Weights of a small mixture-of-experts language model, trained from scratch on English Wikipedia: width 320.
Below are experts of layer 3 (counted from 0) of a mixture-of-experts language model. Rows are named gate (a neuron's input weights, with its number), up (a neuron's input weights, with its number), down (a neuron's output weights, with its number) and show model dimensions 160-239. Each number is 50 + 15 x the weight over its row's rms, rounded and kept within 0 to 99.
Before each expert's rows: a language model's description of what the expert responds to; "comes before" lists some tokens at least twice as common just after its tokens as in all text. This comes from a sample of Wikipedia text that the model never trained on. Tokens count by the router's weight.

# expert 18
It responds to: Infobox field colons. Colons, dashes and equals signs after field labels in infoboxes and lists, such as Status:, Family:, Relatives:, plus Born, Personal, career.
comes before: " ", ":", " B", " S", " M", " P"
gate6:47 55 77 47 48 54 64 72 69 51 60 65 59 58 54 75 74 11 48 43 57 49 55 47 34 23 55 79 45 28 57 47 65 70 56 63 32 39 42 78 59 35 40 44 41 71 52 48 24 49 47 42 57 78 38 48 56 43 42 46 57 62 40 48 12 41 65 46 34 44 63 38 56 73 38 56 26 49 62 71
up6:50 52 38 65 61 23 49 52 41 54 59 49 48 25 21 69 36 46 42 68 50 30 29 50 36 71 48 37 46 32 48 62 47 47 54 51 55 44 39 46 70 62 39 51 38 25 49 54 49 63 69 60 53 66 60 48 46 82 66 35 25 49 64 24 64 41 63 78 64 56 50 59 57 29 29 54 53 47 68 44
down6:54 49 50 33 42 61 59 46 47 63 55 53 57 39 54 36 43 65 57 43 76 75 33 55 46 55 21 50 61 48 31 35 83 48 69 43 69 66 51 47 35 65 31 45 56 37 51 47 63 44 52 43 44 46 54 66 66 20 68 71 53 47 39 29 40 61 32 50 62 51 37 73 46 25 35 34 43 55 34 74

# expert 28
It responds to: Sentence and section ends. Sentence-final periods, often followed by blank lines, plus heading markers == and === and line breaks closing sections or lines.
comes before: "==", " The", "The", "===", "-", " He"
gate6:48 61 18 60 47 57 64 64 86 67 14 48 52 19 49 50 70 47 32 52 41 39 53 48 99 53 48 48 45 53 65 68 56 60 47 45 48 44 79 32 52 44 36 44 42 38 40 48 30 40 32 64 67 48 46 64 28 33 67 36 68 67 51 65 27 27 45 48 36 46 33 50 47 80 80 36 52 41 49 36
up6:48 48 57 47 44 38 51 44 37 33 24 61 75 49 50 52 55 40 62 63 27 51 44 43 49 52 43 45 55 41 47 59 65 72 40 44 35 70 60 52 41 47 57 52 44 31 60 38 66 78 57 05 38 49 73 39 47 42 41 52 59 39 26 60 44 42 58 57 38 50 69 07 32 68 42 40 52 47 52 32
down6:47 46 85 55 62 85 48 41 23 56 55 37 60 47 53 76 14 81 46 40 61 39 56 72 17 37 44 28 69 78 37 61 57 78 44 49 28 37 58 47 46 55 53 48 54 69 51 68 66 29 57 47 62 43 48 59 38 48 28 49 48 70 58 43 67 61 32 58 51 55 54 16 36 29 61 65 50 73 29 33

# expert 12
It responds to: List separators and conjunctions. Commas, and, or, but, semicolons and table pipes that separate items in lists, clauses and tables.
comes before: " ", " and", " the", " which", " but", " a"
gate6:72 42 42 64 29 34 45 42 41 54 43 21 52 57 42 49 23 34 77 49 64 48 41 30 58 66 92 27 63 75 18 42 51 58 35 25 46 77 43 50 49 43 76 60 76 57 52 60 59 81 41 44 55 50 25 81 40 51 40 52 62 64 11 34 25 52 14 38 57 55 47 54 45 52 40 60 66 43 53 37
up6:64 50 53 57 63 41 53 14 61 52 67 50 26 33 38 53 31 54 47 38 20 18 41 28 47 60 36 44 65 53 61 77 39 68 62 57 48 30 65 65 58 63 47 42 52 52 58 46 79 54 24 73 33 55 63 41 63 56 54 56 38 52 48 53 57 43 53 55 51 44 42 13 42 20 54 60 37 36 53 52
down6:52 78 44 44 82 45 64 49 74 43 70 35 31 50 58 56 60 45 64 29 54 44 37 52 50 58 33 44 39 56 51 35 50 41 36 58 49 38 40 40 62 42 65 30 32 57 65 47 48 50 44 63 47 43 42 46 61 49 61 75 48 56 38 48 67 18 54 27 52 65 17 56 51 16 51 69 40 80 50 60

# expert 19
It responds to: Table and list openers. Pipes opening or separating table cells, dashes and bullets starting list lines, and field colons, as in results tables and village lists.
comes before: " ", " \"", " C", " S", " L", " D"
gate6:35 50 74 26 34 47 48 50 61 64 39 78 40 63 56 49 75 46 32 50 74 86 50 56 51 72 68 35 61 31 55 38 37 75 36 58 61 75 67 46 36 40 50 49 56 50 61 46 31 50 81 13 47 41 59 61 58 19 49 53 40 24 18 62 53 55 45 84 43 50 70 37 37 36 61 46 54 59 52 47
up6:52 36 59 63 45 61 51 24 48 43 53 61 36 52 55 46 72 28 74 53 56 62 53 13 40 74 35 47 61 37 49 46 40 82 45 50 85 47 53 48 39 34 36 41 54 55 67 54 61 60 21 27 59 43 55 61 64 44 59 46 39 60 45 55 36 55 23 79 64 39 56 50 39 80 46 27 63 41 52 45
down6:08 56 62 66 48 64 43 49 33 35 48 26 37 53 68 40 33 56 35 59 53 41 52 60 64 36 37 26 52 39 21 34 59 81 62 36 55 26 72 57 25 34 54 60 64 41 25 66 58 51 51 46 39 40 30 32 48 56 50 49 53 33 58 30 53 47 69 26 55 47 63 45 47 37 51 66 56 64 80 48

# expert 20
It responds to: Geography and measurement terms. Words and suffixes in place descriptions: Area code, Postal, located, km, ft, mi, degree signs, southern, state, plus -ed/-ate endings.
comes before: ":", " of", " (", ")\n", " in", "\n"
gate6:46 60 47 43 61 32 72 57 39 34 58 35 64 48 41 57 80 57 60 47 42 30 73 35 73 39 36 35 63 21 82 53 50 65 17 79 35 43 58 47 38 22 42 68 27 44 24 52 52 54 49 62 39 49 47 12 64 58 81 50 50 56 49 65 49 44 50 69 49 58 36 69 38 31 30 58 79 60 57 28
up6:53 60 78 93 67 75 56 45 32 29 38 27 30 61 65 45 64 52 14 39 38 35 54 64 65 54 18 51 55 49 65 52 53 37 52 60 54 69 47 55 53 44 52 43 17 46 48 42 58 59 41 45 47 28 52 37 54 27 38 52 64 66 49 35 49 28 68 74 71 54 56 66 62 53 53 50 47 47 82 15
down6:45 31 62 51 54 55 56 64 26 43 23 68 56 57 42 58 29 37 22 22 50 54 52 33 46 41 41 40 42 35 59 55 42 54 79 40 25 65 53 93 59 38 86 37 56 32 52 36 35 40 41 53 56 48 77 61 55 47 40 59 50 40 21 42 52 61 59 36 72 63 53 37 44 54 48 68 53 49 59 54

# expert 23
It responds to: Pronouns and clause connectors. Subject pronouns, relative words and clause links in narrative prose, such as he, that, which, as, plus commas after dates.
comes before: " was", " ", " the", " he", " is", " a"
gate60:46 30 66 40 58 47 64 65 41 61 82 71 69 43 78 49 21 20 26 49 68 45 19 36 48 46 52 39 59 37 39 36 39 55 49 73 46 47 57 49 39 40 48 22 48 62 44 42 47 39 42 47 38 53 55 74 41 52 40 52 21 70 75 70 47 38 56 61 62 24 37 60 66 35 55 62 48 78 55 57
up60:36 82 63 35 38 70 54 71 63 56 64 52 49 44 37 44 47 66 44 66 84 56 50 33 43 42 46 79 50 68 49 57 45 57 50 63 40 44 73 53 71 40 48 45 39 41 25 79 45 64 64 33 41 35 63 65 53 60 69 48 49 62 49 67 55 23 48 38 46 49 48 67 12 43 41 56 24 66 33 16
down60:30 51 59 25 38 72 72 74 37 48 48 36 26 40 69 79 50 50 41 50 50 34 53 67 53 60 31 37 72 68 36 74 54 44 72 36 26 57 71 74 51 30 64 32 53 75 35 42 59 47 51 70 54 52 19 55 56 39 79 28 73 57 47 25 60 46 24 41 70 39 32 35 60 63 10 68 82 49 57 49

# expert 11
It responds to: Number digit pieces. Digits and number pieces in years, scores, table figures and measurements, such as 20-21, 6–4, 1884–85, million.
comes before: " |", "–", ",", ".", ")", ")\n"
gate6:55 73 53 48 66 48 58 44 55 57 33 57 45 43 26 38 59 54 51 44 50 60 35 55 59 54 35 54 12 20 47 46 59 30 57 51 31 49 45 42 48 52 85 51 48 46 70 39 49 53 39 41 31 44 62 58 31 65 63 51 40 13 41 54 47 32 67 37 53 61 33 56 34 64 38 44 27 31 55 62
up6:42 87 70 61 49 63 41 29 49 70 68 63 65 53 63 33 49 66 66 34 60 32 35 57 78 67 50 59 77 42 20 42 50 32 45 42 73 39 43 37 44 73 78 29 67 51 46 43 54 56 93 58 81 69 46 43 64 63 39 62 43 66 50 68 60 48 40 43 41 77 63 53 36 69 27 44 35 37 64 54
down6:23 57 41 51 47 63 70 20 29 53 58 48 65 46 29 58 41 40 41 48 62 59 40 58 52 33 61 58 45 02 40 40 47 58 33 49 47 66 69 31 39 56 61 70 33 46 56 36 10 48 53 52 39 56 31 53 42 49 40 43 48 29 69 47 92 59 56 43 45 89 54 37 58 46 59 38 24 47 53 57

# expert 9
It responds to: Numbers and capital codes. Two-digit numbers and capital letters inside codes, tables and coordinates, such as 37°-15′, UGC, ITTF, Route C37, (GUA).
comes before: " |", ".", "′", "0", "°", ";"
gate6:81 33 47 50 73 35 57 48 34 54 72 58 35 97 53 43 65 51 83 48 45 63 50 26 59 57 50 60 28 42 34 33 45 44 43 59 48 62 47 58 59 37 67 44 39 45 43 47 63 65 55 40 49 27 30 65 68 60 38 57 51 99 65 58 18 47 28 31 41 00 43 27 40 82 68 34 71 52 38 53
up6:27 66 60 59 22 44 56 30 89 29 50 44 44 56 35 35 17 53 72 43 49 51 56 57 53 61 38 57 47 36 43 47 49 46 41 47 56 58 45 47 51 42 61 26 63 57 45 66 15 31 58 45 24 41 20 71 72 57 50 55 54 47 52 77 53 65 53 46 34 59 37 39 50 69 55 54 46 73 69 63
down6:51 68 53 23 61 46 39 39 37 56 36 44 31 33 68 64 40 34 43 54 39 52 36 25 55 47 59 49 22 59 53 44 70 67 38 23 70 50 70 58 52 47 63 69 90 49 66 46 43 64 52 79 45 58 43 41 45 30 18 45 37 74 66 47 28 19 51 52 51 57 73 35 50 57 40 62 70 47 42 47

# expert 2
It responds to: Mid-word vowel-s pieces. Word-internal pieces ending in vowels or -ss/-us/-ia inside names and words, like Jud-ae-a, Massach-us-etts, b-ass-ist, Dahl-ia.
comes before: ",", "\n", " (", "'s", " and", "ion"
gate0:19 42 76 63 43 40 42 54 48 58 46 46 62 10 79 53 63 59 35 48 48 59 44 43 52 59 68 40 53 28 26 59 66 43 46 67 71 79 60 53 37 45 59 56 63 32 55 36 46 75 58 41 61 60 50 64 65 38 59 46 34 00 44 54 41 56 72 32 42 69 40 62 17 65 50 73 35 35 51 51
up0:27 16 34 48 57 56 60 27 56 60 59 25 53 71 21 57 39 64 50 37 52 51 41 50 70 25 39 43 40 63 57 58 42 52 49 56 42 52 34 41 37 73 67 42 74 51 22 38 84 39 45 47 45 32 61 76 55 61 51 46 41 57 51 34 46 57 68 72 39 72 70 53 49 35 51 55 39 42 35 67
down0:26 70 34 44 44 59 41 44 39 27 49 45 45 70 55 54 29 23 72 45 31 62 44 36 32 68 60 49 55 63 53 21 49 53 54 50 43 36 51 76 41 39 49 50 24 52 74 70 53 31 61 60 64 38 54 25 50 51 33 41 46 81 44 71 25 30 47 36 32 60 50 68 46 72 48 42 56 51 63 55

# expert 0
It responds to: Prepositions and auxiliaries. Prepositions and auxiliary verbs right after a noun or verb, such as of, to, for, with, has, is, may.
comes before: " the", " a", " be", " an", " his", " been"
gate60:35 65 32 35 31 39 91 22 62 50 35 62 49 60 34 78 60 42 51 47 48 44 55 40 59 58 16 72 45 38 29 65 72 50 74 65 25 24 33 30 44 42 66 39 35 54 60 68 51 42 37 39 37 44 68 25 62 25 88 65 61 54 25 56 22 48 75 56 49 28 63 53 60 30 51 36 61 46 66 27
up60:87 61 59 27 59 31 64 63 56 55 52 64 70 70 48 40 50 90 44 35 54 66 60 43 55 55 38 61 46 52 36 68 64 22 50 37 51 39 44 37 47 43 26 32 65 66 48 36 65 35 40 47 40 42 47 73 43 73 33 61 60 55 49 41 49 51 38 57 63 38 59 55 73 60 64 53 59 34 63 31
down60:63 54 56 57 64 60 33 34 56 43 65 66 60 59 56 21 56 66 49 61 40 53 34 74 66 63 55 50 16 64 52 54 67 57 60 47 76 70 46 52 42 38 33 56 46 13 55 43 48 52 92 46 74 57 27 63 54 10 50 46 48 89 66 49 59 38 37 34 59 36 60 46 54 52 72 53 73 54 32 69

# expert 22
It responds to: Common prepositions. Prepositions like in, of, on, at, to, from, for following verbs or nouns, as in tour on Friday, Championships in Budapest.
comes before: " the", " ", " a", " his", " this", " an"
gate60:43 69 65 37 30 46 48 53 42 33 36 28 46 39 41 58 49 53 56 61 50 66 49 35 58 58 38 45 67 35 56 41 48 35 38 47 44 45 47 61 43 55 54 63 42 61 71 64 55 71 47 53 37 45 50 60 39 51 27 54 55 62 50 37 56 50 48 79 47 30 44 32 70 59 31 51 68 78 58 59
up60:62 73 34 47 49 61 54 59 33 61 71 47 30 58 46 65 22 52 57 64 24 61 42 52 72 26 38 08 51 48 47 71 30 58 36 48 55 67 65 36 35 42 65 61 21 34 58 52 67 31 36 48 45 57 75 46 57 72 72 37 26 52 45 39 46 44 45 16 58 64 52 37 40 71 47 71 45 45 65 42
down60:43 47 68 46 42 64 40 50 58 50 47 49 26 51 58 35 37 78 28 48 74 53 37 50 55 32 61 49 63 45 20 24 42 29 45 44 35 37 52 62 48 65 69 46 46 58 72 56 59 53 58 67 75 36 59 38 49 72 15 26 47 52 08 18 77 27 37 43 59 57 16 26 35 61 37 63 52 54 68 26

# expert 14
It responds to: Plural and noun suffixes. Plural and noun-ending suffixes like -s, -es, -ions, -ants, -ities, -ing closing words before of, commas or and.
comes before: " of", ",", " and", ".", " in", " to"
gate0:48 35 59 67 40 43 59 54 35 39 44 42 47 39 54 81 68 29 29 61 46 32 47 49 43 53 39 43 81 38 37 40 77 29 37 77 33 41 67 62 25 44 67 58 35 26 39 58 50 57 43 37 49 67 49 23 66 75 31 67 65 51 59 62 56 57 51 41 36 46 26 39 36 42 65 93 66 47 67 68
up0:32 00 58 35 52 46 50 47 38 81 47 63 36 48 51 38 62 45 47 56 25 75 46 57 44 37 53 56 50 35 63 52 46 42 49 44 40 27 35 43 42 41 52 70 63 28 56 49 48 58 59 36 61 57 70 39 60 73 63 79 28 46 60 45 54 67 47 63 74 60 63 45 87 34 12 61 25 57 66 45
down0:43 34 74 38 33 53 01 48 56 46 43 43 57 48 61 47 45 48 61 20 62 49 41 56 46 27 28 63 58 00 61 41 64 48 47 64 47 48 43 44 54 47 44 57 61 27 39 63 57 54 36 52 34 65 25 27 36 54 34 45 44 54 65 48 46 66 75 56 63 32 80 44 24 34 37 56 57 43 28 32

# expert 26
It responds to: Abstract noun suffixes. Noun-forming endings like -ation, -ory, -ber, -ure, -ement in headings and table headers, plus closing parentheses and election terms.
comes before: " |", " of", ",", " in", " |\n", " and"
gate0:47 64 55 49 58 45 50 85 51 43 36 68 08 49 75 69 69 59 40 44 65 45 43 38 49 43 62 30 58 39 35 38 23 55 71 19 44 39 53 47 40 20 41 33 74 51 67 51 75 37 56 39 70 65 43 28 50 45 35 55 57 51 43 53 55 31 68 34 43 55 45 48 63 24 60 62 55 49 63 25
up0:54 46 26 77 22 63 75 55 34 29 58 63 52 27 38 44 30 32 59 33 51 54 42 82 51 36 45 68 26 33 65 43 56 50 69 51 15 42 64 50 81 27 62 75 60 48 48 57 42 63 55 34 89 35 42 38 42 38 62 34 73 75 50 70 57 35 65 46 40 41 18 70 49 49 50 15 43 38 36 61
down0:64 74 41 32 41 41 66 35 50 26 46 52 52 60 35 71 45 56 53 37 38 47 62 61 34 69 33 59 57 28 60 88 47 73 41 24 69 79 58 63 59 40 42 61 47 47 42 36 29 47 52 76 45 57 31 49 68 59 39 57 30 55 57 39 68 54 23 62 55 39 57 56 56 40 38 28 52 86 51 66

# expert 17
It responds to: Table separators, medal terms. Pipe separators in Wikipedia tables, semicolons and dashes in results lists, and words like Total, record, medal, track.
comes before: " ", " |", " N", " Team", " Votes", " P"
gate6:53 45 61 61 68 42 55 54 40 42 30 34 67 81 35 53 57 38 56 35 55 52 57 59 65 09 62 48 27 54 07 51 21 32 51 43 66 65 69 26 60 80 49 53 47 54 42 43 26 47 72 39 62 43 59 46 57 63 33 52 42 34 49 50 55 58 31 49 41 36 44 34 69 63 36 57 46 69 47 34
up6:33 57 72 49 58 36 42 51 47 50 43 75 42 61 31 43 51 40 32 28 56 36 37 12 31 51 61 43 53 43 33 26 50 53 57 68 52 11 47 46 64 27 44 40 18 62 56 46 40 09 34 48 32 45 42 35 78 71 74 52 46 41 65 40 39 37 50 35 25 41 51 68 85 46 54 73 23 35 42 87
down6:66 47 53 52 43 39 72 66 25 56 86 50 50 58 45 28 36 44 35 48 46 47 49 42 60 69 45 49 34 58 22 63 28 49 01 18 37 65 60 32 50 37 35 41 06 47 41 50 72 36 38 46 23 53 50 52 45 71 25 48 45 31 69 57 47 45 58 53 62 74 46 50 35 59 54 41 41 55 32 74